Weights of a small mixture-of-experts language model, trained from scratch on English Wikipedia: 14 layers, 4252 steps.
Below are experts of layer 4 (counted from 0) of a mixture-of-experts language model. Rows are named router (the router's row for the expert), down (a neuron's output weights, with its number) and show model dimensions 192-255. Each number is 500 + 40 x the weight over its row's rms, rounded and kept within 0 to 999. Numbers have three digits each.
Before each expert's rows: a language model's description of what the expert responds to. This comes from a sample of Wikipedia text that the model never trained on.

# expert 58
Description: Verbs and following prepositions or particles in prose, such as following, after, into, carrying out, revolves around.
router:503542552535482477475507497517596454498493490513481481495488485565586554486501478486543494536481516487551524494516530521524554507520452514473521458531500559541514510440575505439470512560530535
down0:515518541439507481485524435537503472537440436494473511493529483488587494489398522474563523573517517460498424457463411493521541547514452576493531514524520547468518498475523529448511478520517548
down1:475519392497527521468578486469475496399500498437484457511508491513417582482459457538539489456532555562575489498455484536581510518552522405508455520496530462509456556440529474535472453462485529
down2:500501491430472506510525524531570545445550527527506489458497539489431491475527481430507545553519517504502492478462457481484420519448489477534503489459483601575570497505517459515505575477553515
down3:527517514417534449531510463488499451502460456500419512516508458499587464471458552511529542548522493488505493484463426522533475567534493528482490526504490570475500497491487516408485508521520538
down4:511517515497486488595437552482503545513456571557574512508481489522492466497459523477502570400419486506557483513414531481503500473473558492506553515477486529509569543452402613532493486490509484
down5:474488493497554505507533428515469569469535528454501451488529501519516478501513478529502506504529484513499513517496440449545567478466507532445489493529528477489523516543515530393552493543502537
down6:527510536440501454504478484514537455493502482499491546545522443545463456439461508578441525515545508486563537528524476448492508545493527494501468461476507476542601509592539497424488513487497524
down7:494496519504480595559460547535494491423512510584527503456497597539477517493463530457480548478492512499582506456496493512512576460472483478559482565495436500457540493493539459488552554503421477
down8:538556417548547510491525508530537543553480515504516431530452526511503536552542430497494494438407496572529494472432496474535560441468479496481520541435498562508485541505451428493486494557512505
down9:506494478539557516456477498508457484472556534536450528486502573526530486487573489477485536515517505475500499525537433467506475586475501528467481524467504455473545491511468463449481485489521516
down10:530503480461477487580491501462541538601559537495480443447507517510508549503579483522486518498537549543555547530381473495510441497488477488463568494510562546499521594471462521422452540498540506
down11:420488606485504532512514462495486536512515398574483521465523446504529474465490466524576520541522560511448497461416506547493543519476510420498489459555469538456471506497583531548538448491474528
down12:500461472494480438528505469549526444490487442510501504545439427547455506466508489469579483559542516515489504416499534550457526481496487477494538488513428511482508473462526537559532458533451488
down13:476541443484478481502513476464495506519541578466448499484493581509471535535466506488501494566504465447461456499553488526596552569486454519421458495563526480437496515454478527537490549486521535
down14:478431477473539445525512516490475504488510525485561536499485483512408425549505507484534525473495499515422467462492453462562499468437492498509449515482485539531521477569427569545533534505488456
down15:533527484507464459516489491414538431504470495507552479516502509464540564458460524441516489547452444465559472522557551541467517554536484525478574465474452538507478506471536477486525458489540533
down16:503461568552487579521513568544527450476544497540476534474456508485471449519522438529482466486536565544550540519465511542422528479493586441595448484485500488550547543478518476486452500463449457
down17:502553432455459515536563606473464496495459514500478407519526493436490484460545449432508494475486457548577507491487536506442470474537546462525539488440478542484512489449389428547486522461508468
down18:495527514449568470461548472407516415580474495446561522519502453454410505507511486459577545519519501541487508536550522537494485469542457497465527479481496528512463523473421506544529514515508522
down19:497503450442546484437509501534510580485484532471552496509461516525563504499423552478524518528444537492423417462490485477622511530509508484472485476530479505446496438536491553492551502526522512
down20:521504525576459506516514537517584483510542462538520480536501480495524548445523478486481489459470568433598543568474577568469519445554497495483522501497479488521489548446561421513478478509510488
down21:524490499498501445522524486485491455519539473481576496514456505498436484542625525587478480457496531550491509528441442567447499404504487466515497549473505532517539510541427489516484510495516492
down22:519512474485486492563480556533580477548380512539503494513498452480433463479519493452491520509494455522519485483529487434463431494513480517531543497443465505506514487518426499557473496500479496
down23:507564489470499600488577563489482471503519520486529489489467572506454589547557510440528452492511576523542506495568530505456449519404506498529531514530454474532514553460491493481446510509523469
down24:491556440418446544495423521479482480443468536528540521503536474486531463514437540427478500435465471476462454524440538466504378538521504396493480499457506470554474463489509557525484566566442478
down25:577471541561469473474546467481495520507480497449441495549495477474588535526487490485539466485513496440497498560513536570521531521526488539500588513499448500503503506497487449449438525556460477
down26:418510467546524454520501432514417577505565521554520504576506482490574489524474498545466538526508473504479489478457437551508517544528479475425478532506509536468430487531521466512414515508471522
down27:484466564449455506541457551519515573489494491521524452480500619449526485537498542435480536492500499436581529477582526481422547481504499490537483494486448370524525471460481533453535479517464497
down28:488495533466473526524515526583477566476516554551489511508460515478483508507442493487479488526487509491481527516451485472533403512493529496512491501529530465562564491453505552520519551446441461
down29:486475506483541476486494466529528475500488471427496494463507535473511539533437421461449473566501466517414446536576510448569523537513497501510490425549498522483458534481499503512536482561506551
down30:495500496520504558505537498513486523529516501501513507469476510518478559531448480489539490457466560462447561498428553525478465466532488535575541478524458462466537584477492462481484527512507461
down31:525507505469483502487495488554525433556474519479540533535549572518520467471501511514504547460447549527454463495487542475504526504444515484536483507511443457454532429528470500562560471475573520

# expert 10
Description: Colons after infobox labels (Born:, Mayor:) and table pipes, plus relational words like of, from, between, than, against.
router:459523465529512482441550467521523469521562427494561588540482522500506492496522457478545494493441513516450461528472460526578509534539473506501486539565572451550508457485478480557532422437545505
down0:470507539459510539550508521474570474513513533502587530452577527479496490556474456510451537526513437562516540480497536543411527493512494558542505567560524487483450418539500410509538439438458489
down1:495471475485499449474419479475523511544450513504542456491468491562438428490541520502474537529505400524428510432518486494509551513498534518496468448425504517511511533548507524537514498503441475
down2:487441484483475536512519533521469548491517519491376452455493450504504496425470521444447504466508516418510475470517502399483432530524505483513518476440492611519479459420456483462425581568559470
down3:505559547576517483512498480502484511508574489504429503555462502554513439466463529461487569540559469496501463521550458400461535523480501541538499533484394517426464572551597542514539506487490496
down4:470508510582543459466574510551498465494534470431553546512480500470521459531508496577566422536521540485426486519516492496571476456547501482478491504535555451480505513487530566504490405511502552
down5:434514472589489550481509482539445452454526507517577499459455550500486512504526440547516533490512525486549566503464526510505526505407511524448469534471519510492576517499538514495469501443510461
down6:512515468537572528506495496463481549500494461488447537548476515474578457520560514500464498580469519500510481472449423433589535515517500555529530528455492453489592514537527537547477462542472456
down7:519545518451409570466440543448535502550482481530564457490500562497535472480498453505514547526478460502475476462418435468487517450459460594540479474535508516476414462539546468505507475472455544
down8:530525467510515472524512553539491476478521572563529480479480492572446485509528505504469436534465477490467456551457450563484505428489555501556504434503523445502510541497453478478497538518468517
down9:482467552488526530536534547497531523518492524513522492483470492462416503420445522451461504432490470530548540535521511486463439540481486514503489473518486528464529557509433495456530544462514488
down10:484543445497486479492471456429551562456502510534483468482510488484484419491511510524470544501476423496425532419437460481487501545518523525510490463474438482516463472510536479554499489508559481
down11:551485526441490523473479508493551501471499416455506464522515515541512437504556532466516502420483453449429549477579534511477525473463503466543495539484469549532497521474476439565519510535454431
down12:581522508435496591463469519508536539491535461554506497449476531489510470449550518406509505480555576535489471455532472508503470549456525567503466480488478458460554520557531550449481517537468418
down13:498455530562528550529565551564511516442456557528513489544490543506498505571403480497479480494525417515500559537568465570405551496465521506452455514511491481537526539465446479508498549479522529
down14:508560488498493536510583545520496530420489518534584511487476590448485493493478530487396539504566483452565462482504493546576441487472532517502476510445465489513526467483483595508434510491534478
down15:529510516489449592454557453515549488457534487481474476483528545474500403529535481468459500587543467501493479408513547470543554440507505490441538445502479471465548457455583502503513501504520466
down16:436444496421534512565525528556512469469510550573496411434490465499451489593494560456506513419535516590493524456513545460504473521474541481449432432512475518543518497469514521488475569450484547
down17:523501509554381485473554497454465484515530546490533495504503542505459559453462480541488584536478445436474547543504565473498528400484506533469443490482547466490476384532497503506524457432568533
down18:501540570485560513521497515510487511499556518512458474445506446458438416512536538492515487500565483496589535545529497460418444559455545513540482447502498468505549543558481528432483474539480549
down19:423487515555379522546390516507483459450594525493496521493490572451571425548548461515462507547527506563505537557431481528542469459486519524559507586519462450543494512461486508548526522427459502
down20:484469545537494496529533483470525479504562546520442481438472528560463468560502481527546461480426614495523467555533564562537512520575542482480530487483563528539506439557532456434486481558463510
down21:475556422520451511494611510532505506526529483465480535573460493490488498478551514465572496517441551518458507467443531465479576507531481495489502509491559520490560458491541549538510464486489474
down22:430527416569402470495457487552479479467493496465509432440561466496523511511521450527501502530546522461524519507494503519564484534583524522543468457524479512520525478448469454455420514461514429
down23:510498495503450547483517521613524406472483432496455527517426467539565479564505520450585441520511512456538522518539501583477491509494514542530399504525442427508517497513513513546463533509403499
down24:480519517481566514540513509494526464469525559620492482463463514555472485521485476507442490468545515580577516503475509510493479498452567449423485489432493479550598563473500603489470557503450487
down25:522458516506546532452474470499531504514503506447532521460495541418492495512457484498442513513595446498518478544594421527516540436579548494467518487472501458508506476519443473551540512453501500
down26:554455454500531534490527493495489511512589449454526498501529564459528528501552543473519529538448485460420500434579548519509522455413469572490460568541519534553445484560510473512467487532485480
down27:601505440499578516489472552515542486481531438456495486530475537477470470496519529472497520460456575492424422515543483514427511554569492480527533531506524501494489459505613584479506474584540469
down28:560481480457516504468469517467486517500504507586544444488543533541445490440523517469466507514515463494547487479524459515475498497500508517496527442442491556499454556488499509522493571484471485
down29:483527548520481549535447563481464401499532458452465466482482489536476505461493521539533503561460528442513523551490412477457439482523483496473511523592510537453497539555498482470506484406566487
down30:558488523379488517506411503430473533533506477574526474511534495510476543444524500372397534495556461501545509490517497450531470552486479483412495502505498540468496520510433495525561527514489511
down31:415467511516428471550533473513512511487530523500479456505480513495429501459470430538455537474528540555551533573507505468436437564463516447450514508509552449560553562485465591494592501435488444

# expert 55
Description: Auxiliary and main verbs in running prose, such as was, had, were, been, became, suffered, included, used.
router:462509486449547506500500497489529496466468482563466492526568522485546562473556393444580498533442444569536463504496559527535521509521507444465541448545562542502504511522472498467555543469450643
down0:458568499527471570559524479456444525432466482528504433526595518470516517509513406526477500455518491491530481497518506499520482489541524460504560520506556544450554447489445483433476529444522588
down1:566515618564517458541552473455568501568541483415472483577507446434461555421377461459490461482467525477492487483531548499440460515552502460490490519487551551493519419471513476544456494501500525
down2:523491562529513505497538473447529511541536462548469475495575486456436536536576484451494517501496613491535471498439506526453517520511449475544552533459535465472495476468502506520441493477505505
down3:570524533593488490521478524472580498489557467487478622501497506552476418485447505504422455484387543430467501530487476494411500481575514506503474556468491594494505477574500554539484515568513487
down4:470547436549519499554498465457523475488520454450543490504434467526568544449436491519564494530547486542545517480432498571511499465535477423470479442465529600480520575505504542529504562572406594
down5:581484448484488464489435525447486531513439514423525515530480487522523503474453546448497469516474482498519411515520470508525503429523512517489502518535488531485460452547473493485501454585469494
down6:594455539522514520543486469526528545549508521501478555489410498568502507401433564471537562457479463394530489539582449534511558483524410550448465555529600523569518478546556479550499538499472460
down7:498446601516484444496469509467554547510557493493491558529486518452484416478476552543468502516459468420490517507525454443418431462521511475490442553499445476543425392480520512479531476462441503
down8:535516506481536477513458451429528552543492439472526506575504502501496497464429524444454475567493428522568549500468519495492539468531483496491515464493560528437475454511486490432477468529432555
down9:539509513466450499474506449453571424545526521507450426545549489555506624524518464499480493486462581480476469484460415463451564513480494485466561508491521484538423507511519571528447548509455482
down10:508460480480469457504552519569487554503550481484493550475512578550519519492492500553517446494540568509482482446459495495511440464473488475490529492512550534486549488470483537541455514523506509
down11:515477471473539504508465480539466520529544506499502603436466499571530388538555522552503509555547518481521517505482479474531493504467584484520502515499495476533577544512542503496518493546494443
down12:503515493445443461581461502497512575546547515423494565461501469474529458549431511494452570544431518575484452491496545408554444536465450444472456544450560468506567490577527501521525464508494461
down13:494531561517475510515454549523525462452480521571468520400441469485485467489589573517528522554502500434484477571425474472470493518486491526480498526502450463508533543565554490521492496498434394
down14:550488509554495510479528473464537516514488550508506515557517498509478524543492527497451491471489517440536504513470616492443472480497479533571427486432526470516480584497466502543475486497442476
down15:542546576501504531502514561502616533535511415480521485527519515455483438544452489531507512491436519501493555399480583554503477497514505469554423445477503544486436507443464505524473497561485483
down16:499434433460509459450492493555465531551452522461545475531553469469494497446432509443527558514491543438542426507480539442470460527489497537567552543564552499496490396487442494476555432570550512
down17:400472514477520589541522504480491442481516515612557439498539510503484521482573431496466478497492573571578539398459544504431480548447558441558499467524514471474509525464461541505495553428451524
down18:460543492490502524591484537534524470546488506554453543427457529471438547552549439503483508443481567467454461539490474524479470451490505407478510506500503485507530549566576527576469471492551488
down19:517475577488546413546483537459530499532472521467489480440485500568458532475491570503525542553476476496537495512526526494495507470456480502470466444511501416509433491506555476455494506485563524
down20:498476499447434410453548454555472500448497546490513535495449490482504524533504528587525580488563547509522497570537427517506497533459502571489481520505511521541492463481565487463551501510525426
down21:425490558555525562484522465525477428507580471559508524533449523415431470473456436470467465453477496457440509578513513530488416550497530498514431500466487521514479495527472459542451434508533535
down22:469515480461441553419447469463512499511502448544542481537521449542380494498507493480404526430482510460485476495493497518497550514442488484463511522501462444512413459490526478487449512501531447
down23:447499549570518433526486539533510465543436435533515507539519513530522525526552498473597479573521488543489449417452546510526544490540522463503519483508530493510528456471465532542487532484501510
down24:474494396470512490410480504491461524512531467520514526536432493524493553492568478435550499468507477543529551500569515616542497457500454502483580463537449515497450474405480475560559493514461559
down25:522471491441563467430549498553512563542480516480515516478484551526583511502438523548475543500547547529535532463484585485473549642454475473468435457506478534516476505496472504495521536527470544
down26:438550554489536546529505475444587467466478498531515428463573494417518521555581453453536493507435498516450489514495485505516542496542498488473473435525480478532484482559505504433449500501508566
down27:490480471529496582511494532582436450465596536526540529496440522504449459504470469533423514464484495425439552576451520488465533477461536528490492527492439534536481573519500537507484506516491437
down28:485540435454413519532480524539499546548442543542502459537496494429632456472549500440512508480489442505419462487492535412554450478509494531528525478535525507458519454466454477542573478542490470
down29:550409478454486400470479516520477482518499501490500516536446452551490495513495568513495514497539465577499505462520482505484472496436499579455494480501511468526466521462450591511547547600473462
down30:473545516611453551492508490485534504472459449502540472459514548448512512512476471488575507550534483494454404491522558540595492501524482476461558494564566522524504469537482473550497510432540563
down31:550508444545491483426475473467517510552509452554504482572553512535466614523503532508482516495494518492591544483487452482580484443542435523451554476458591505473531531483535502510540506483451513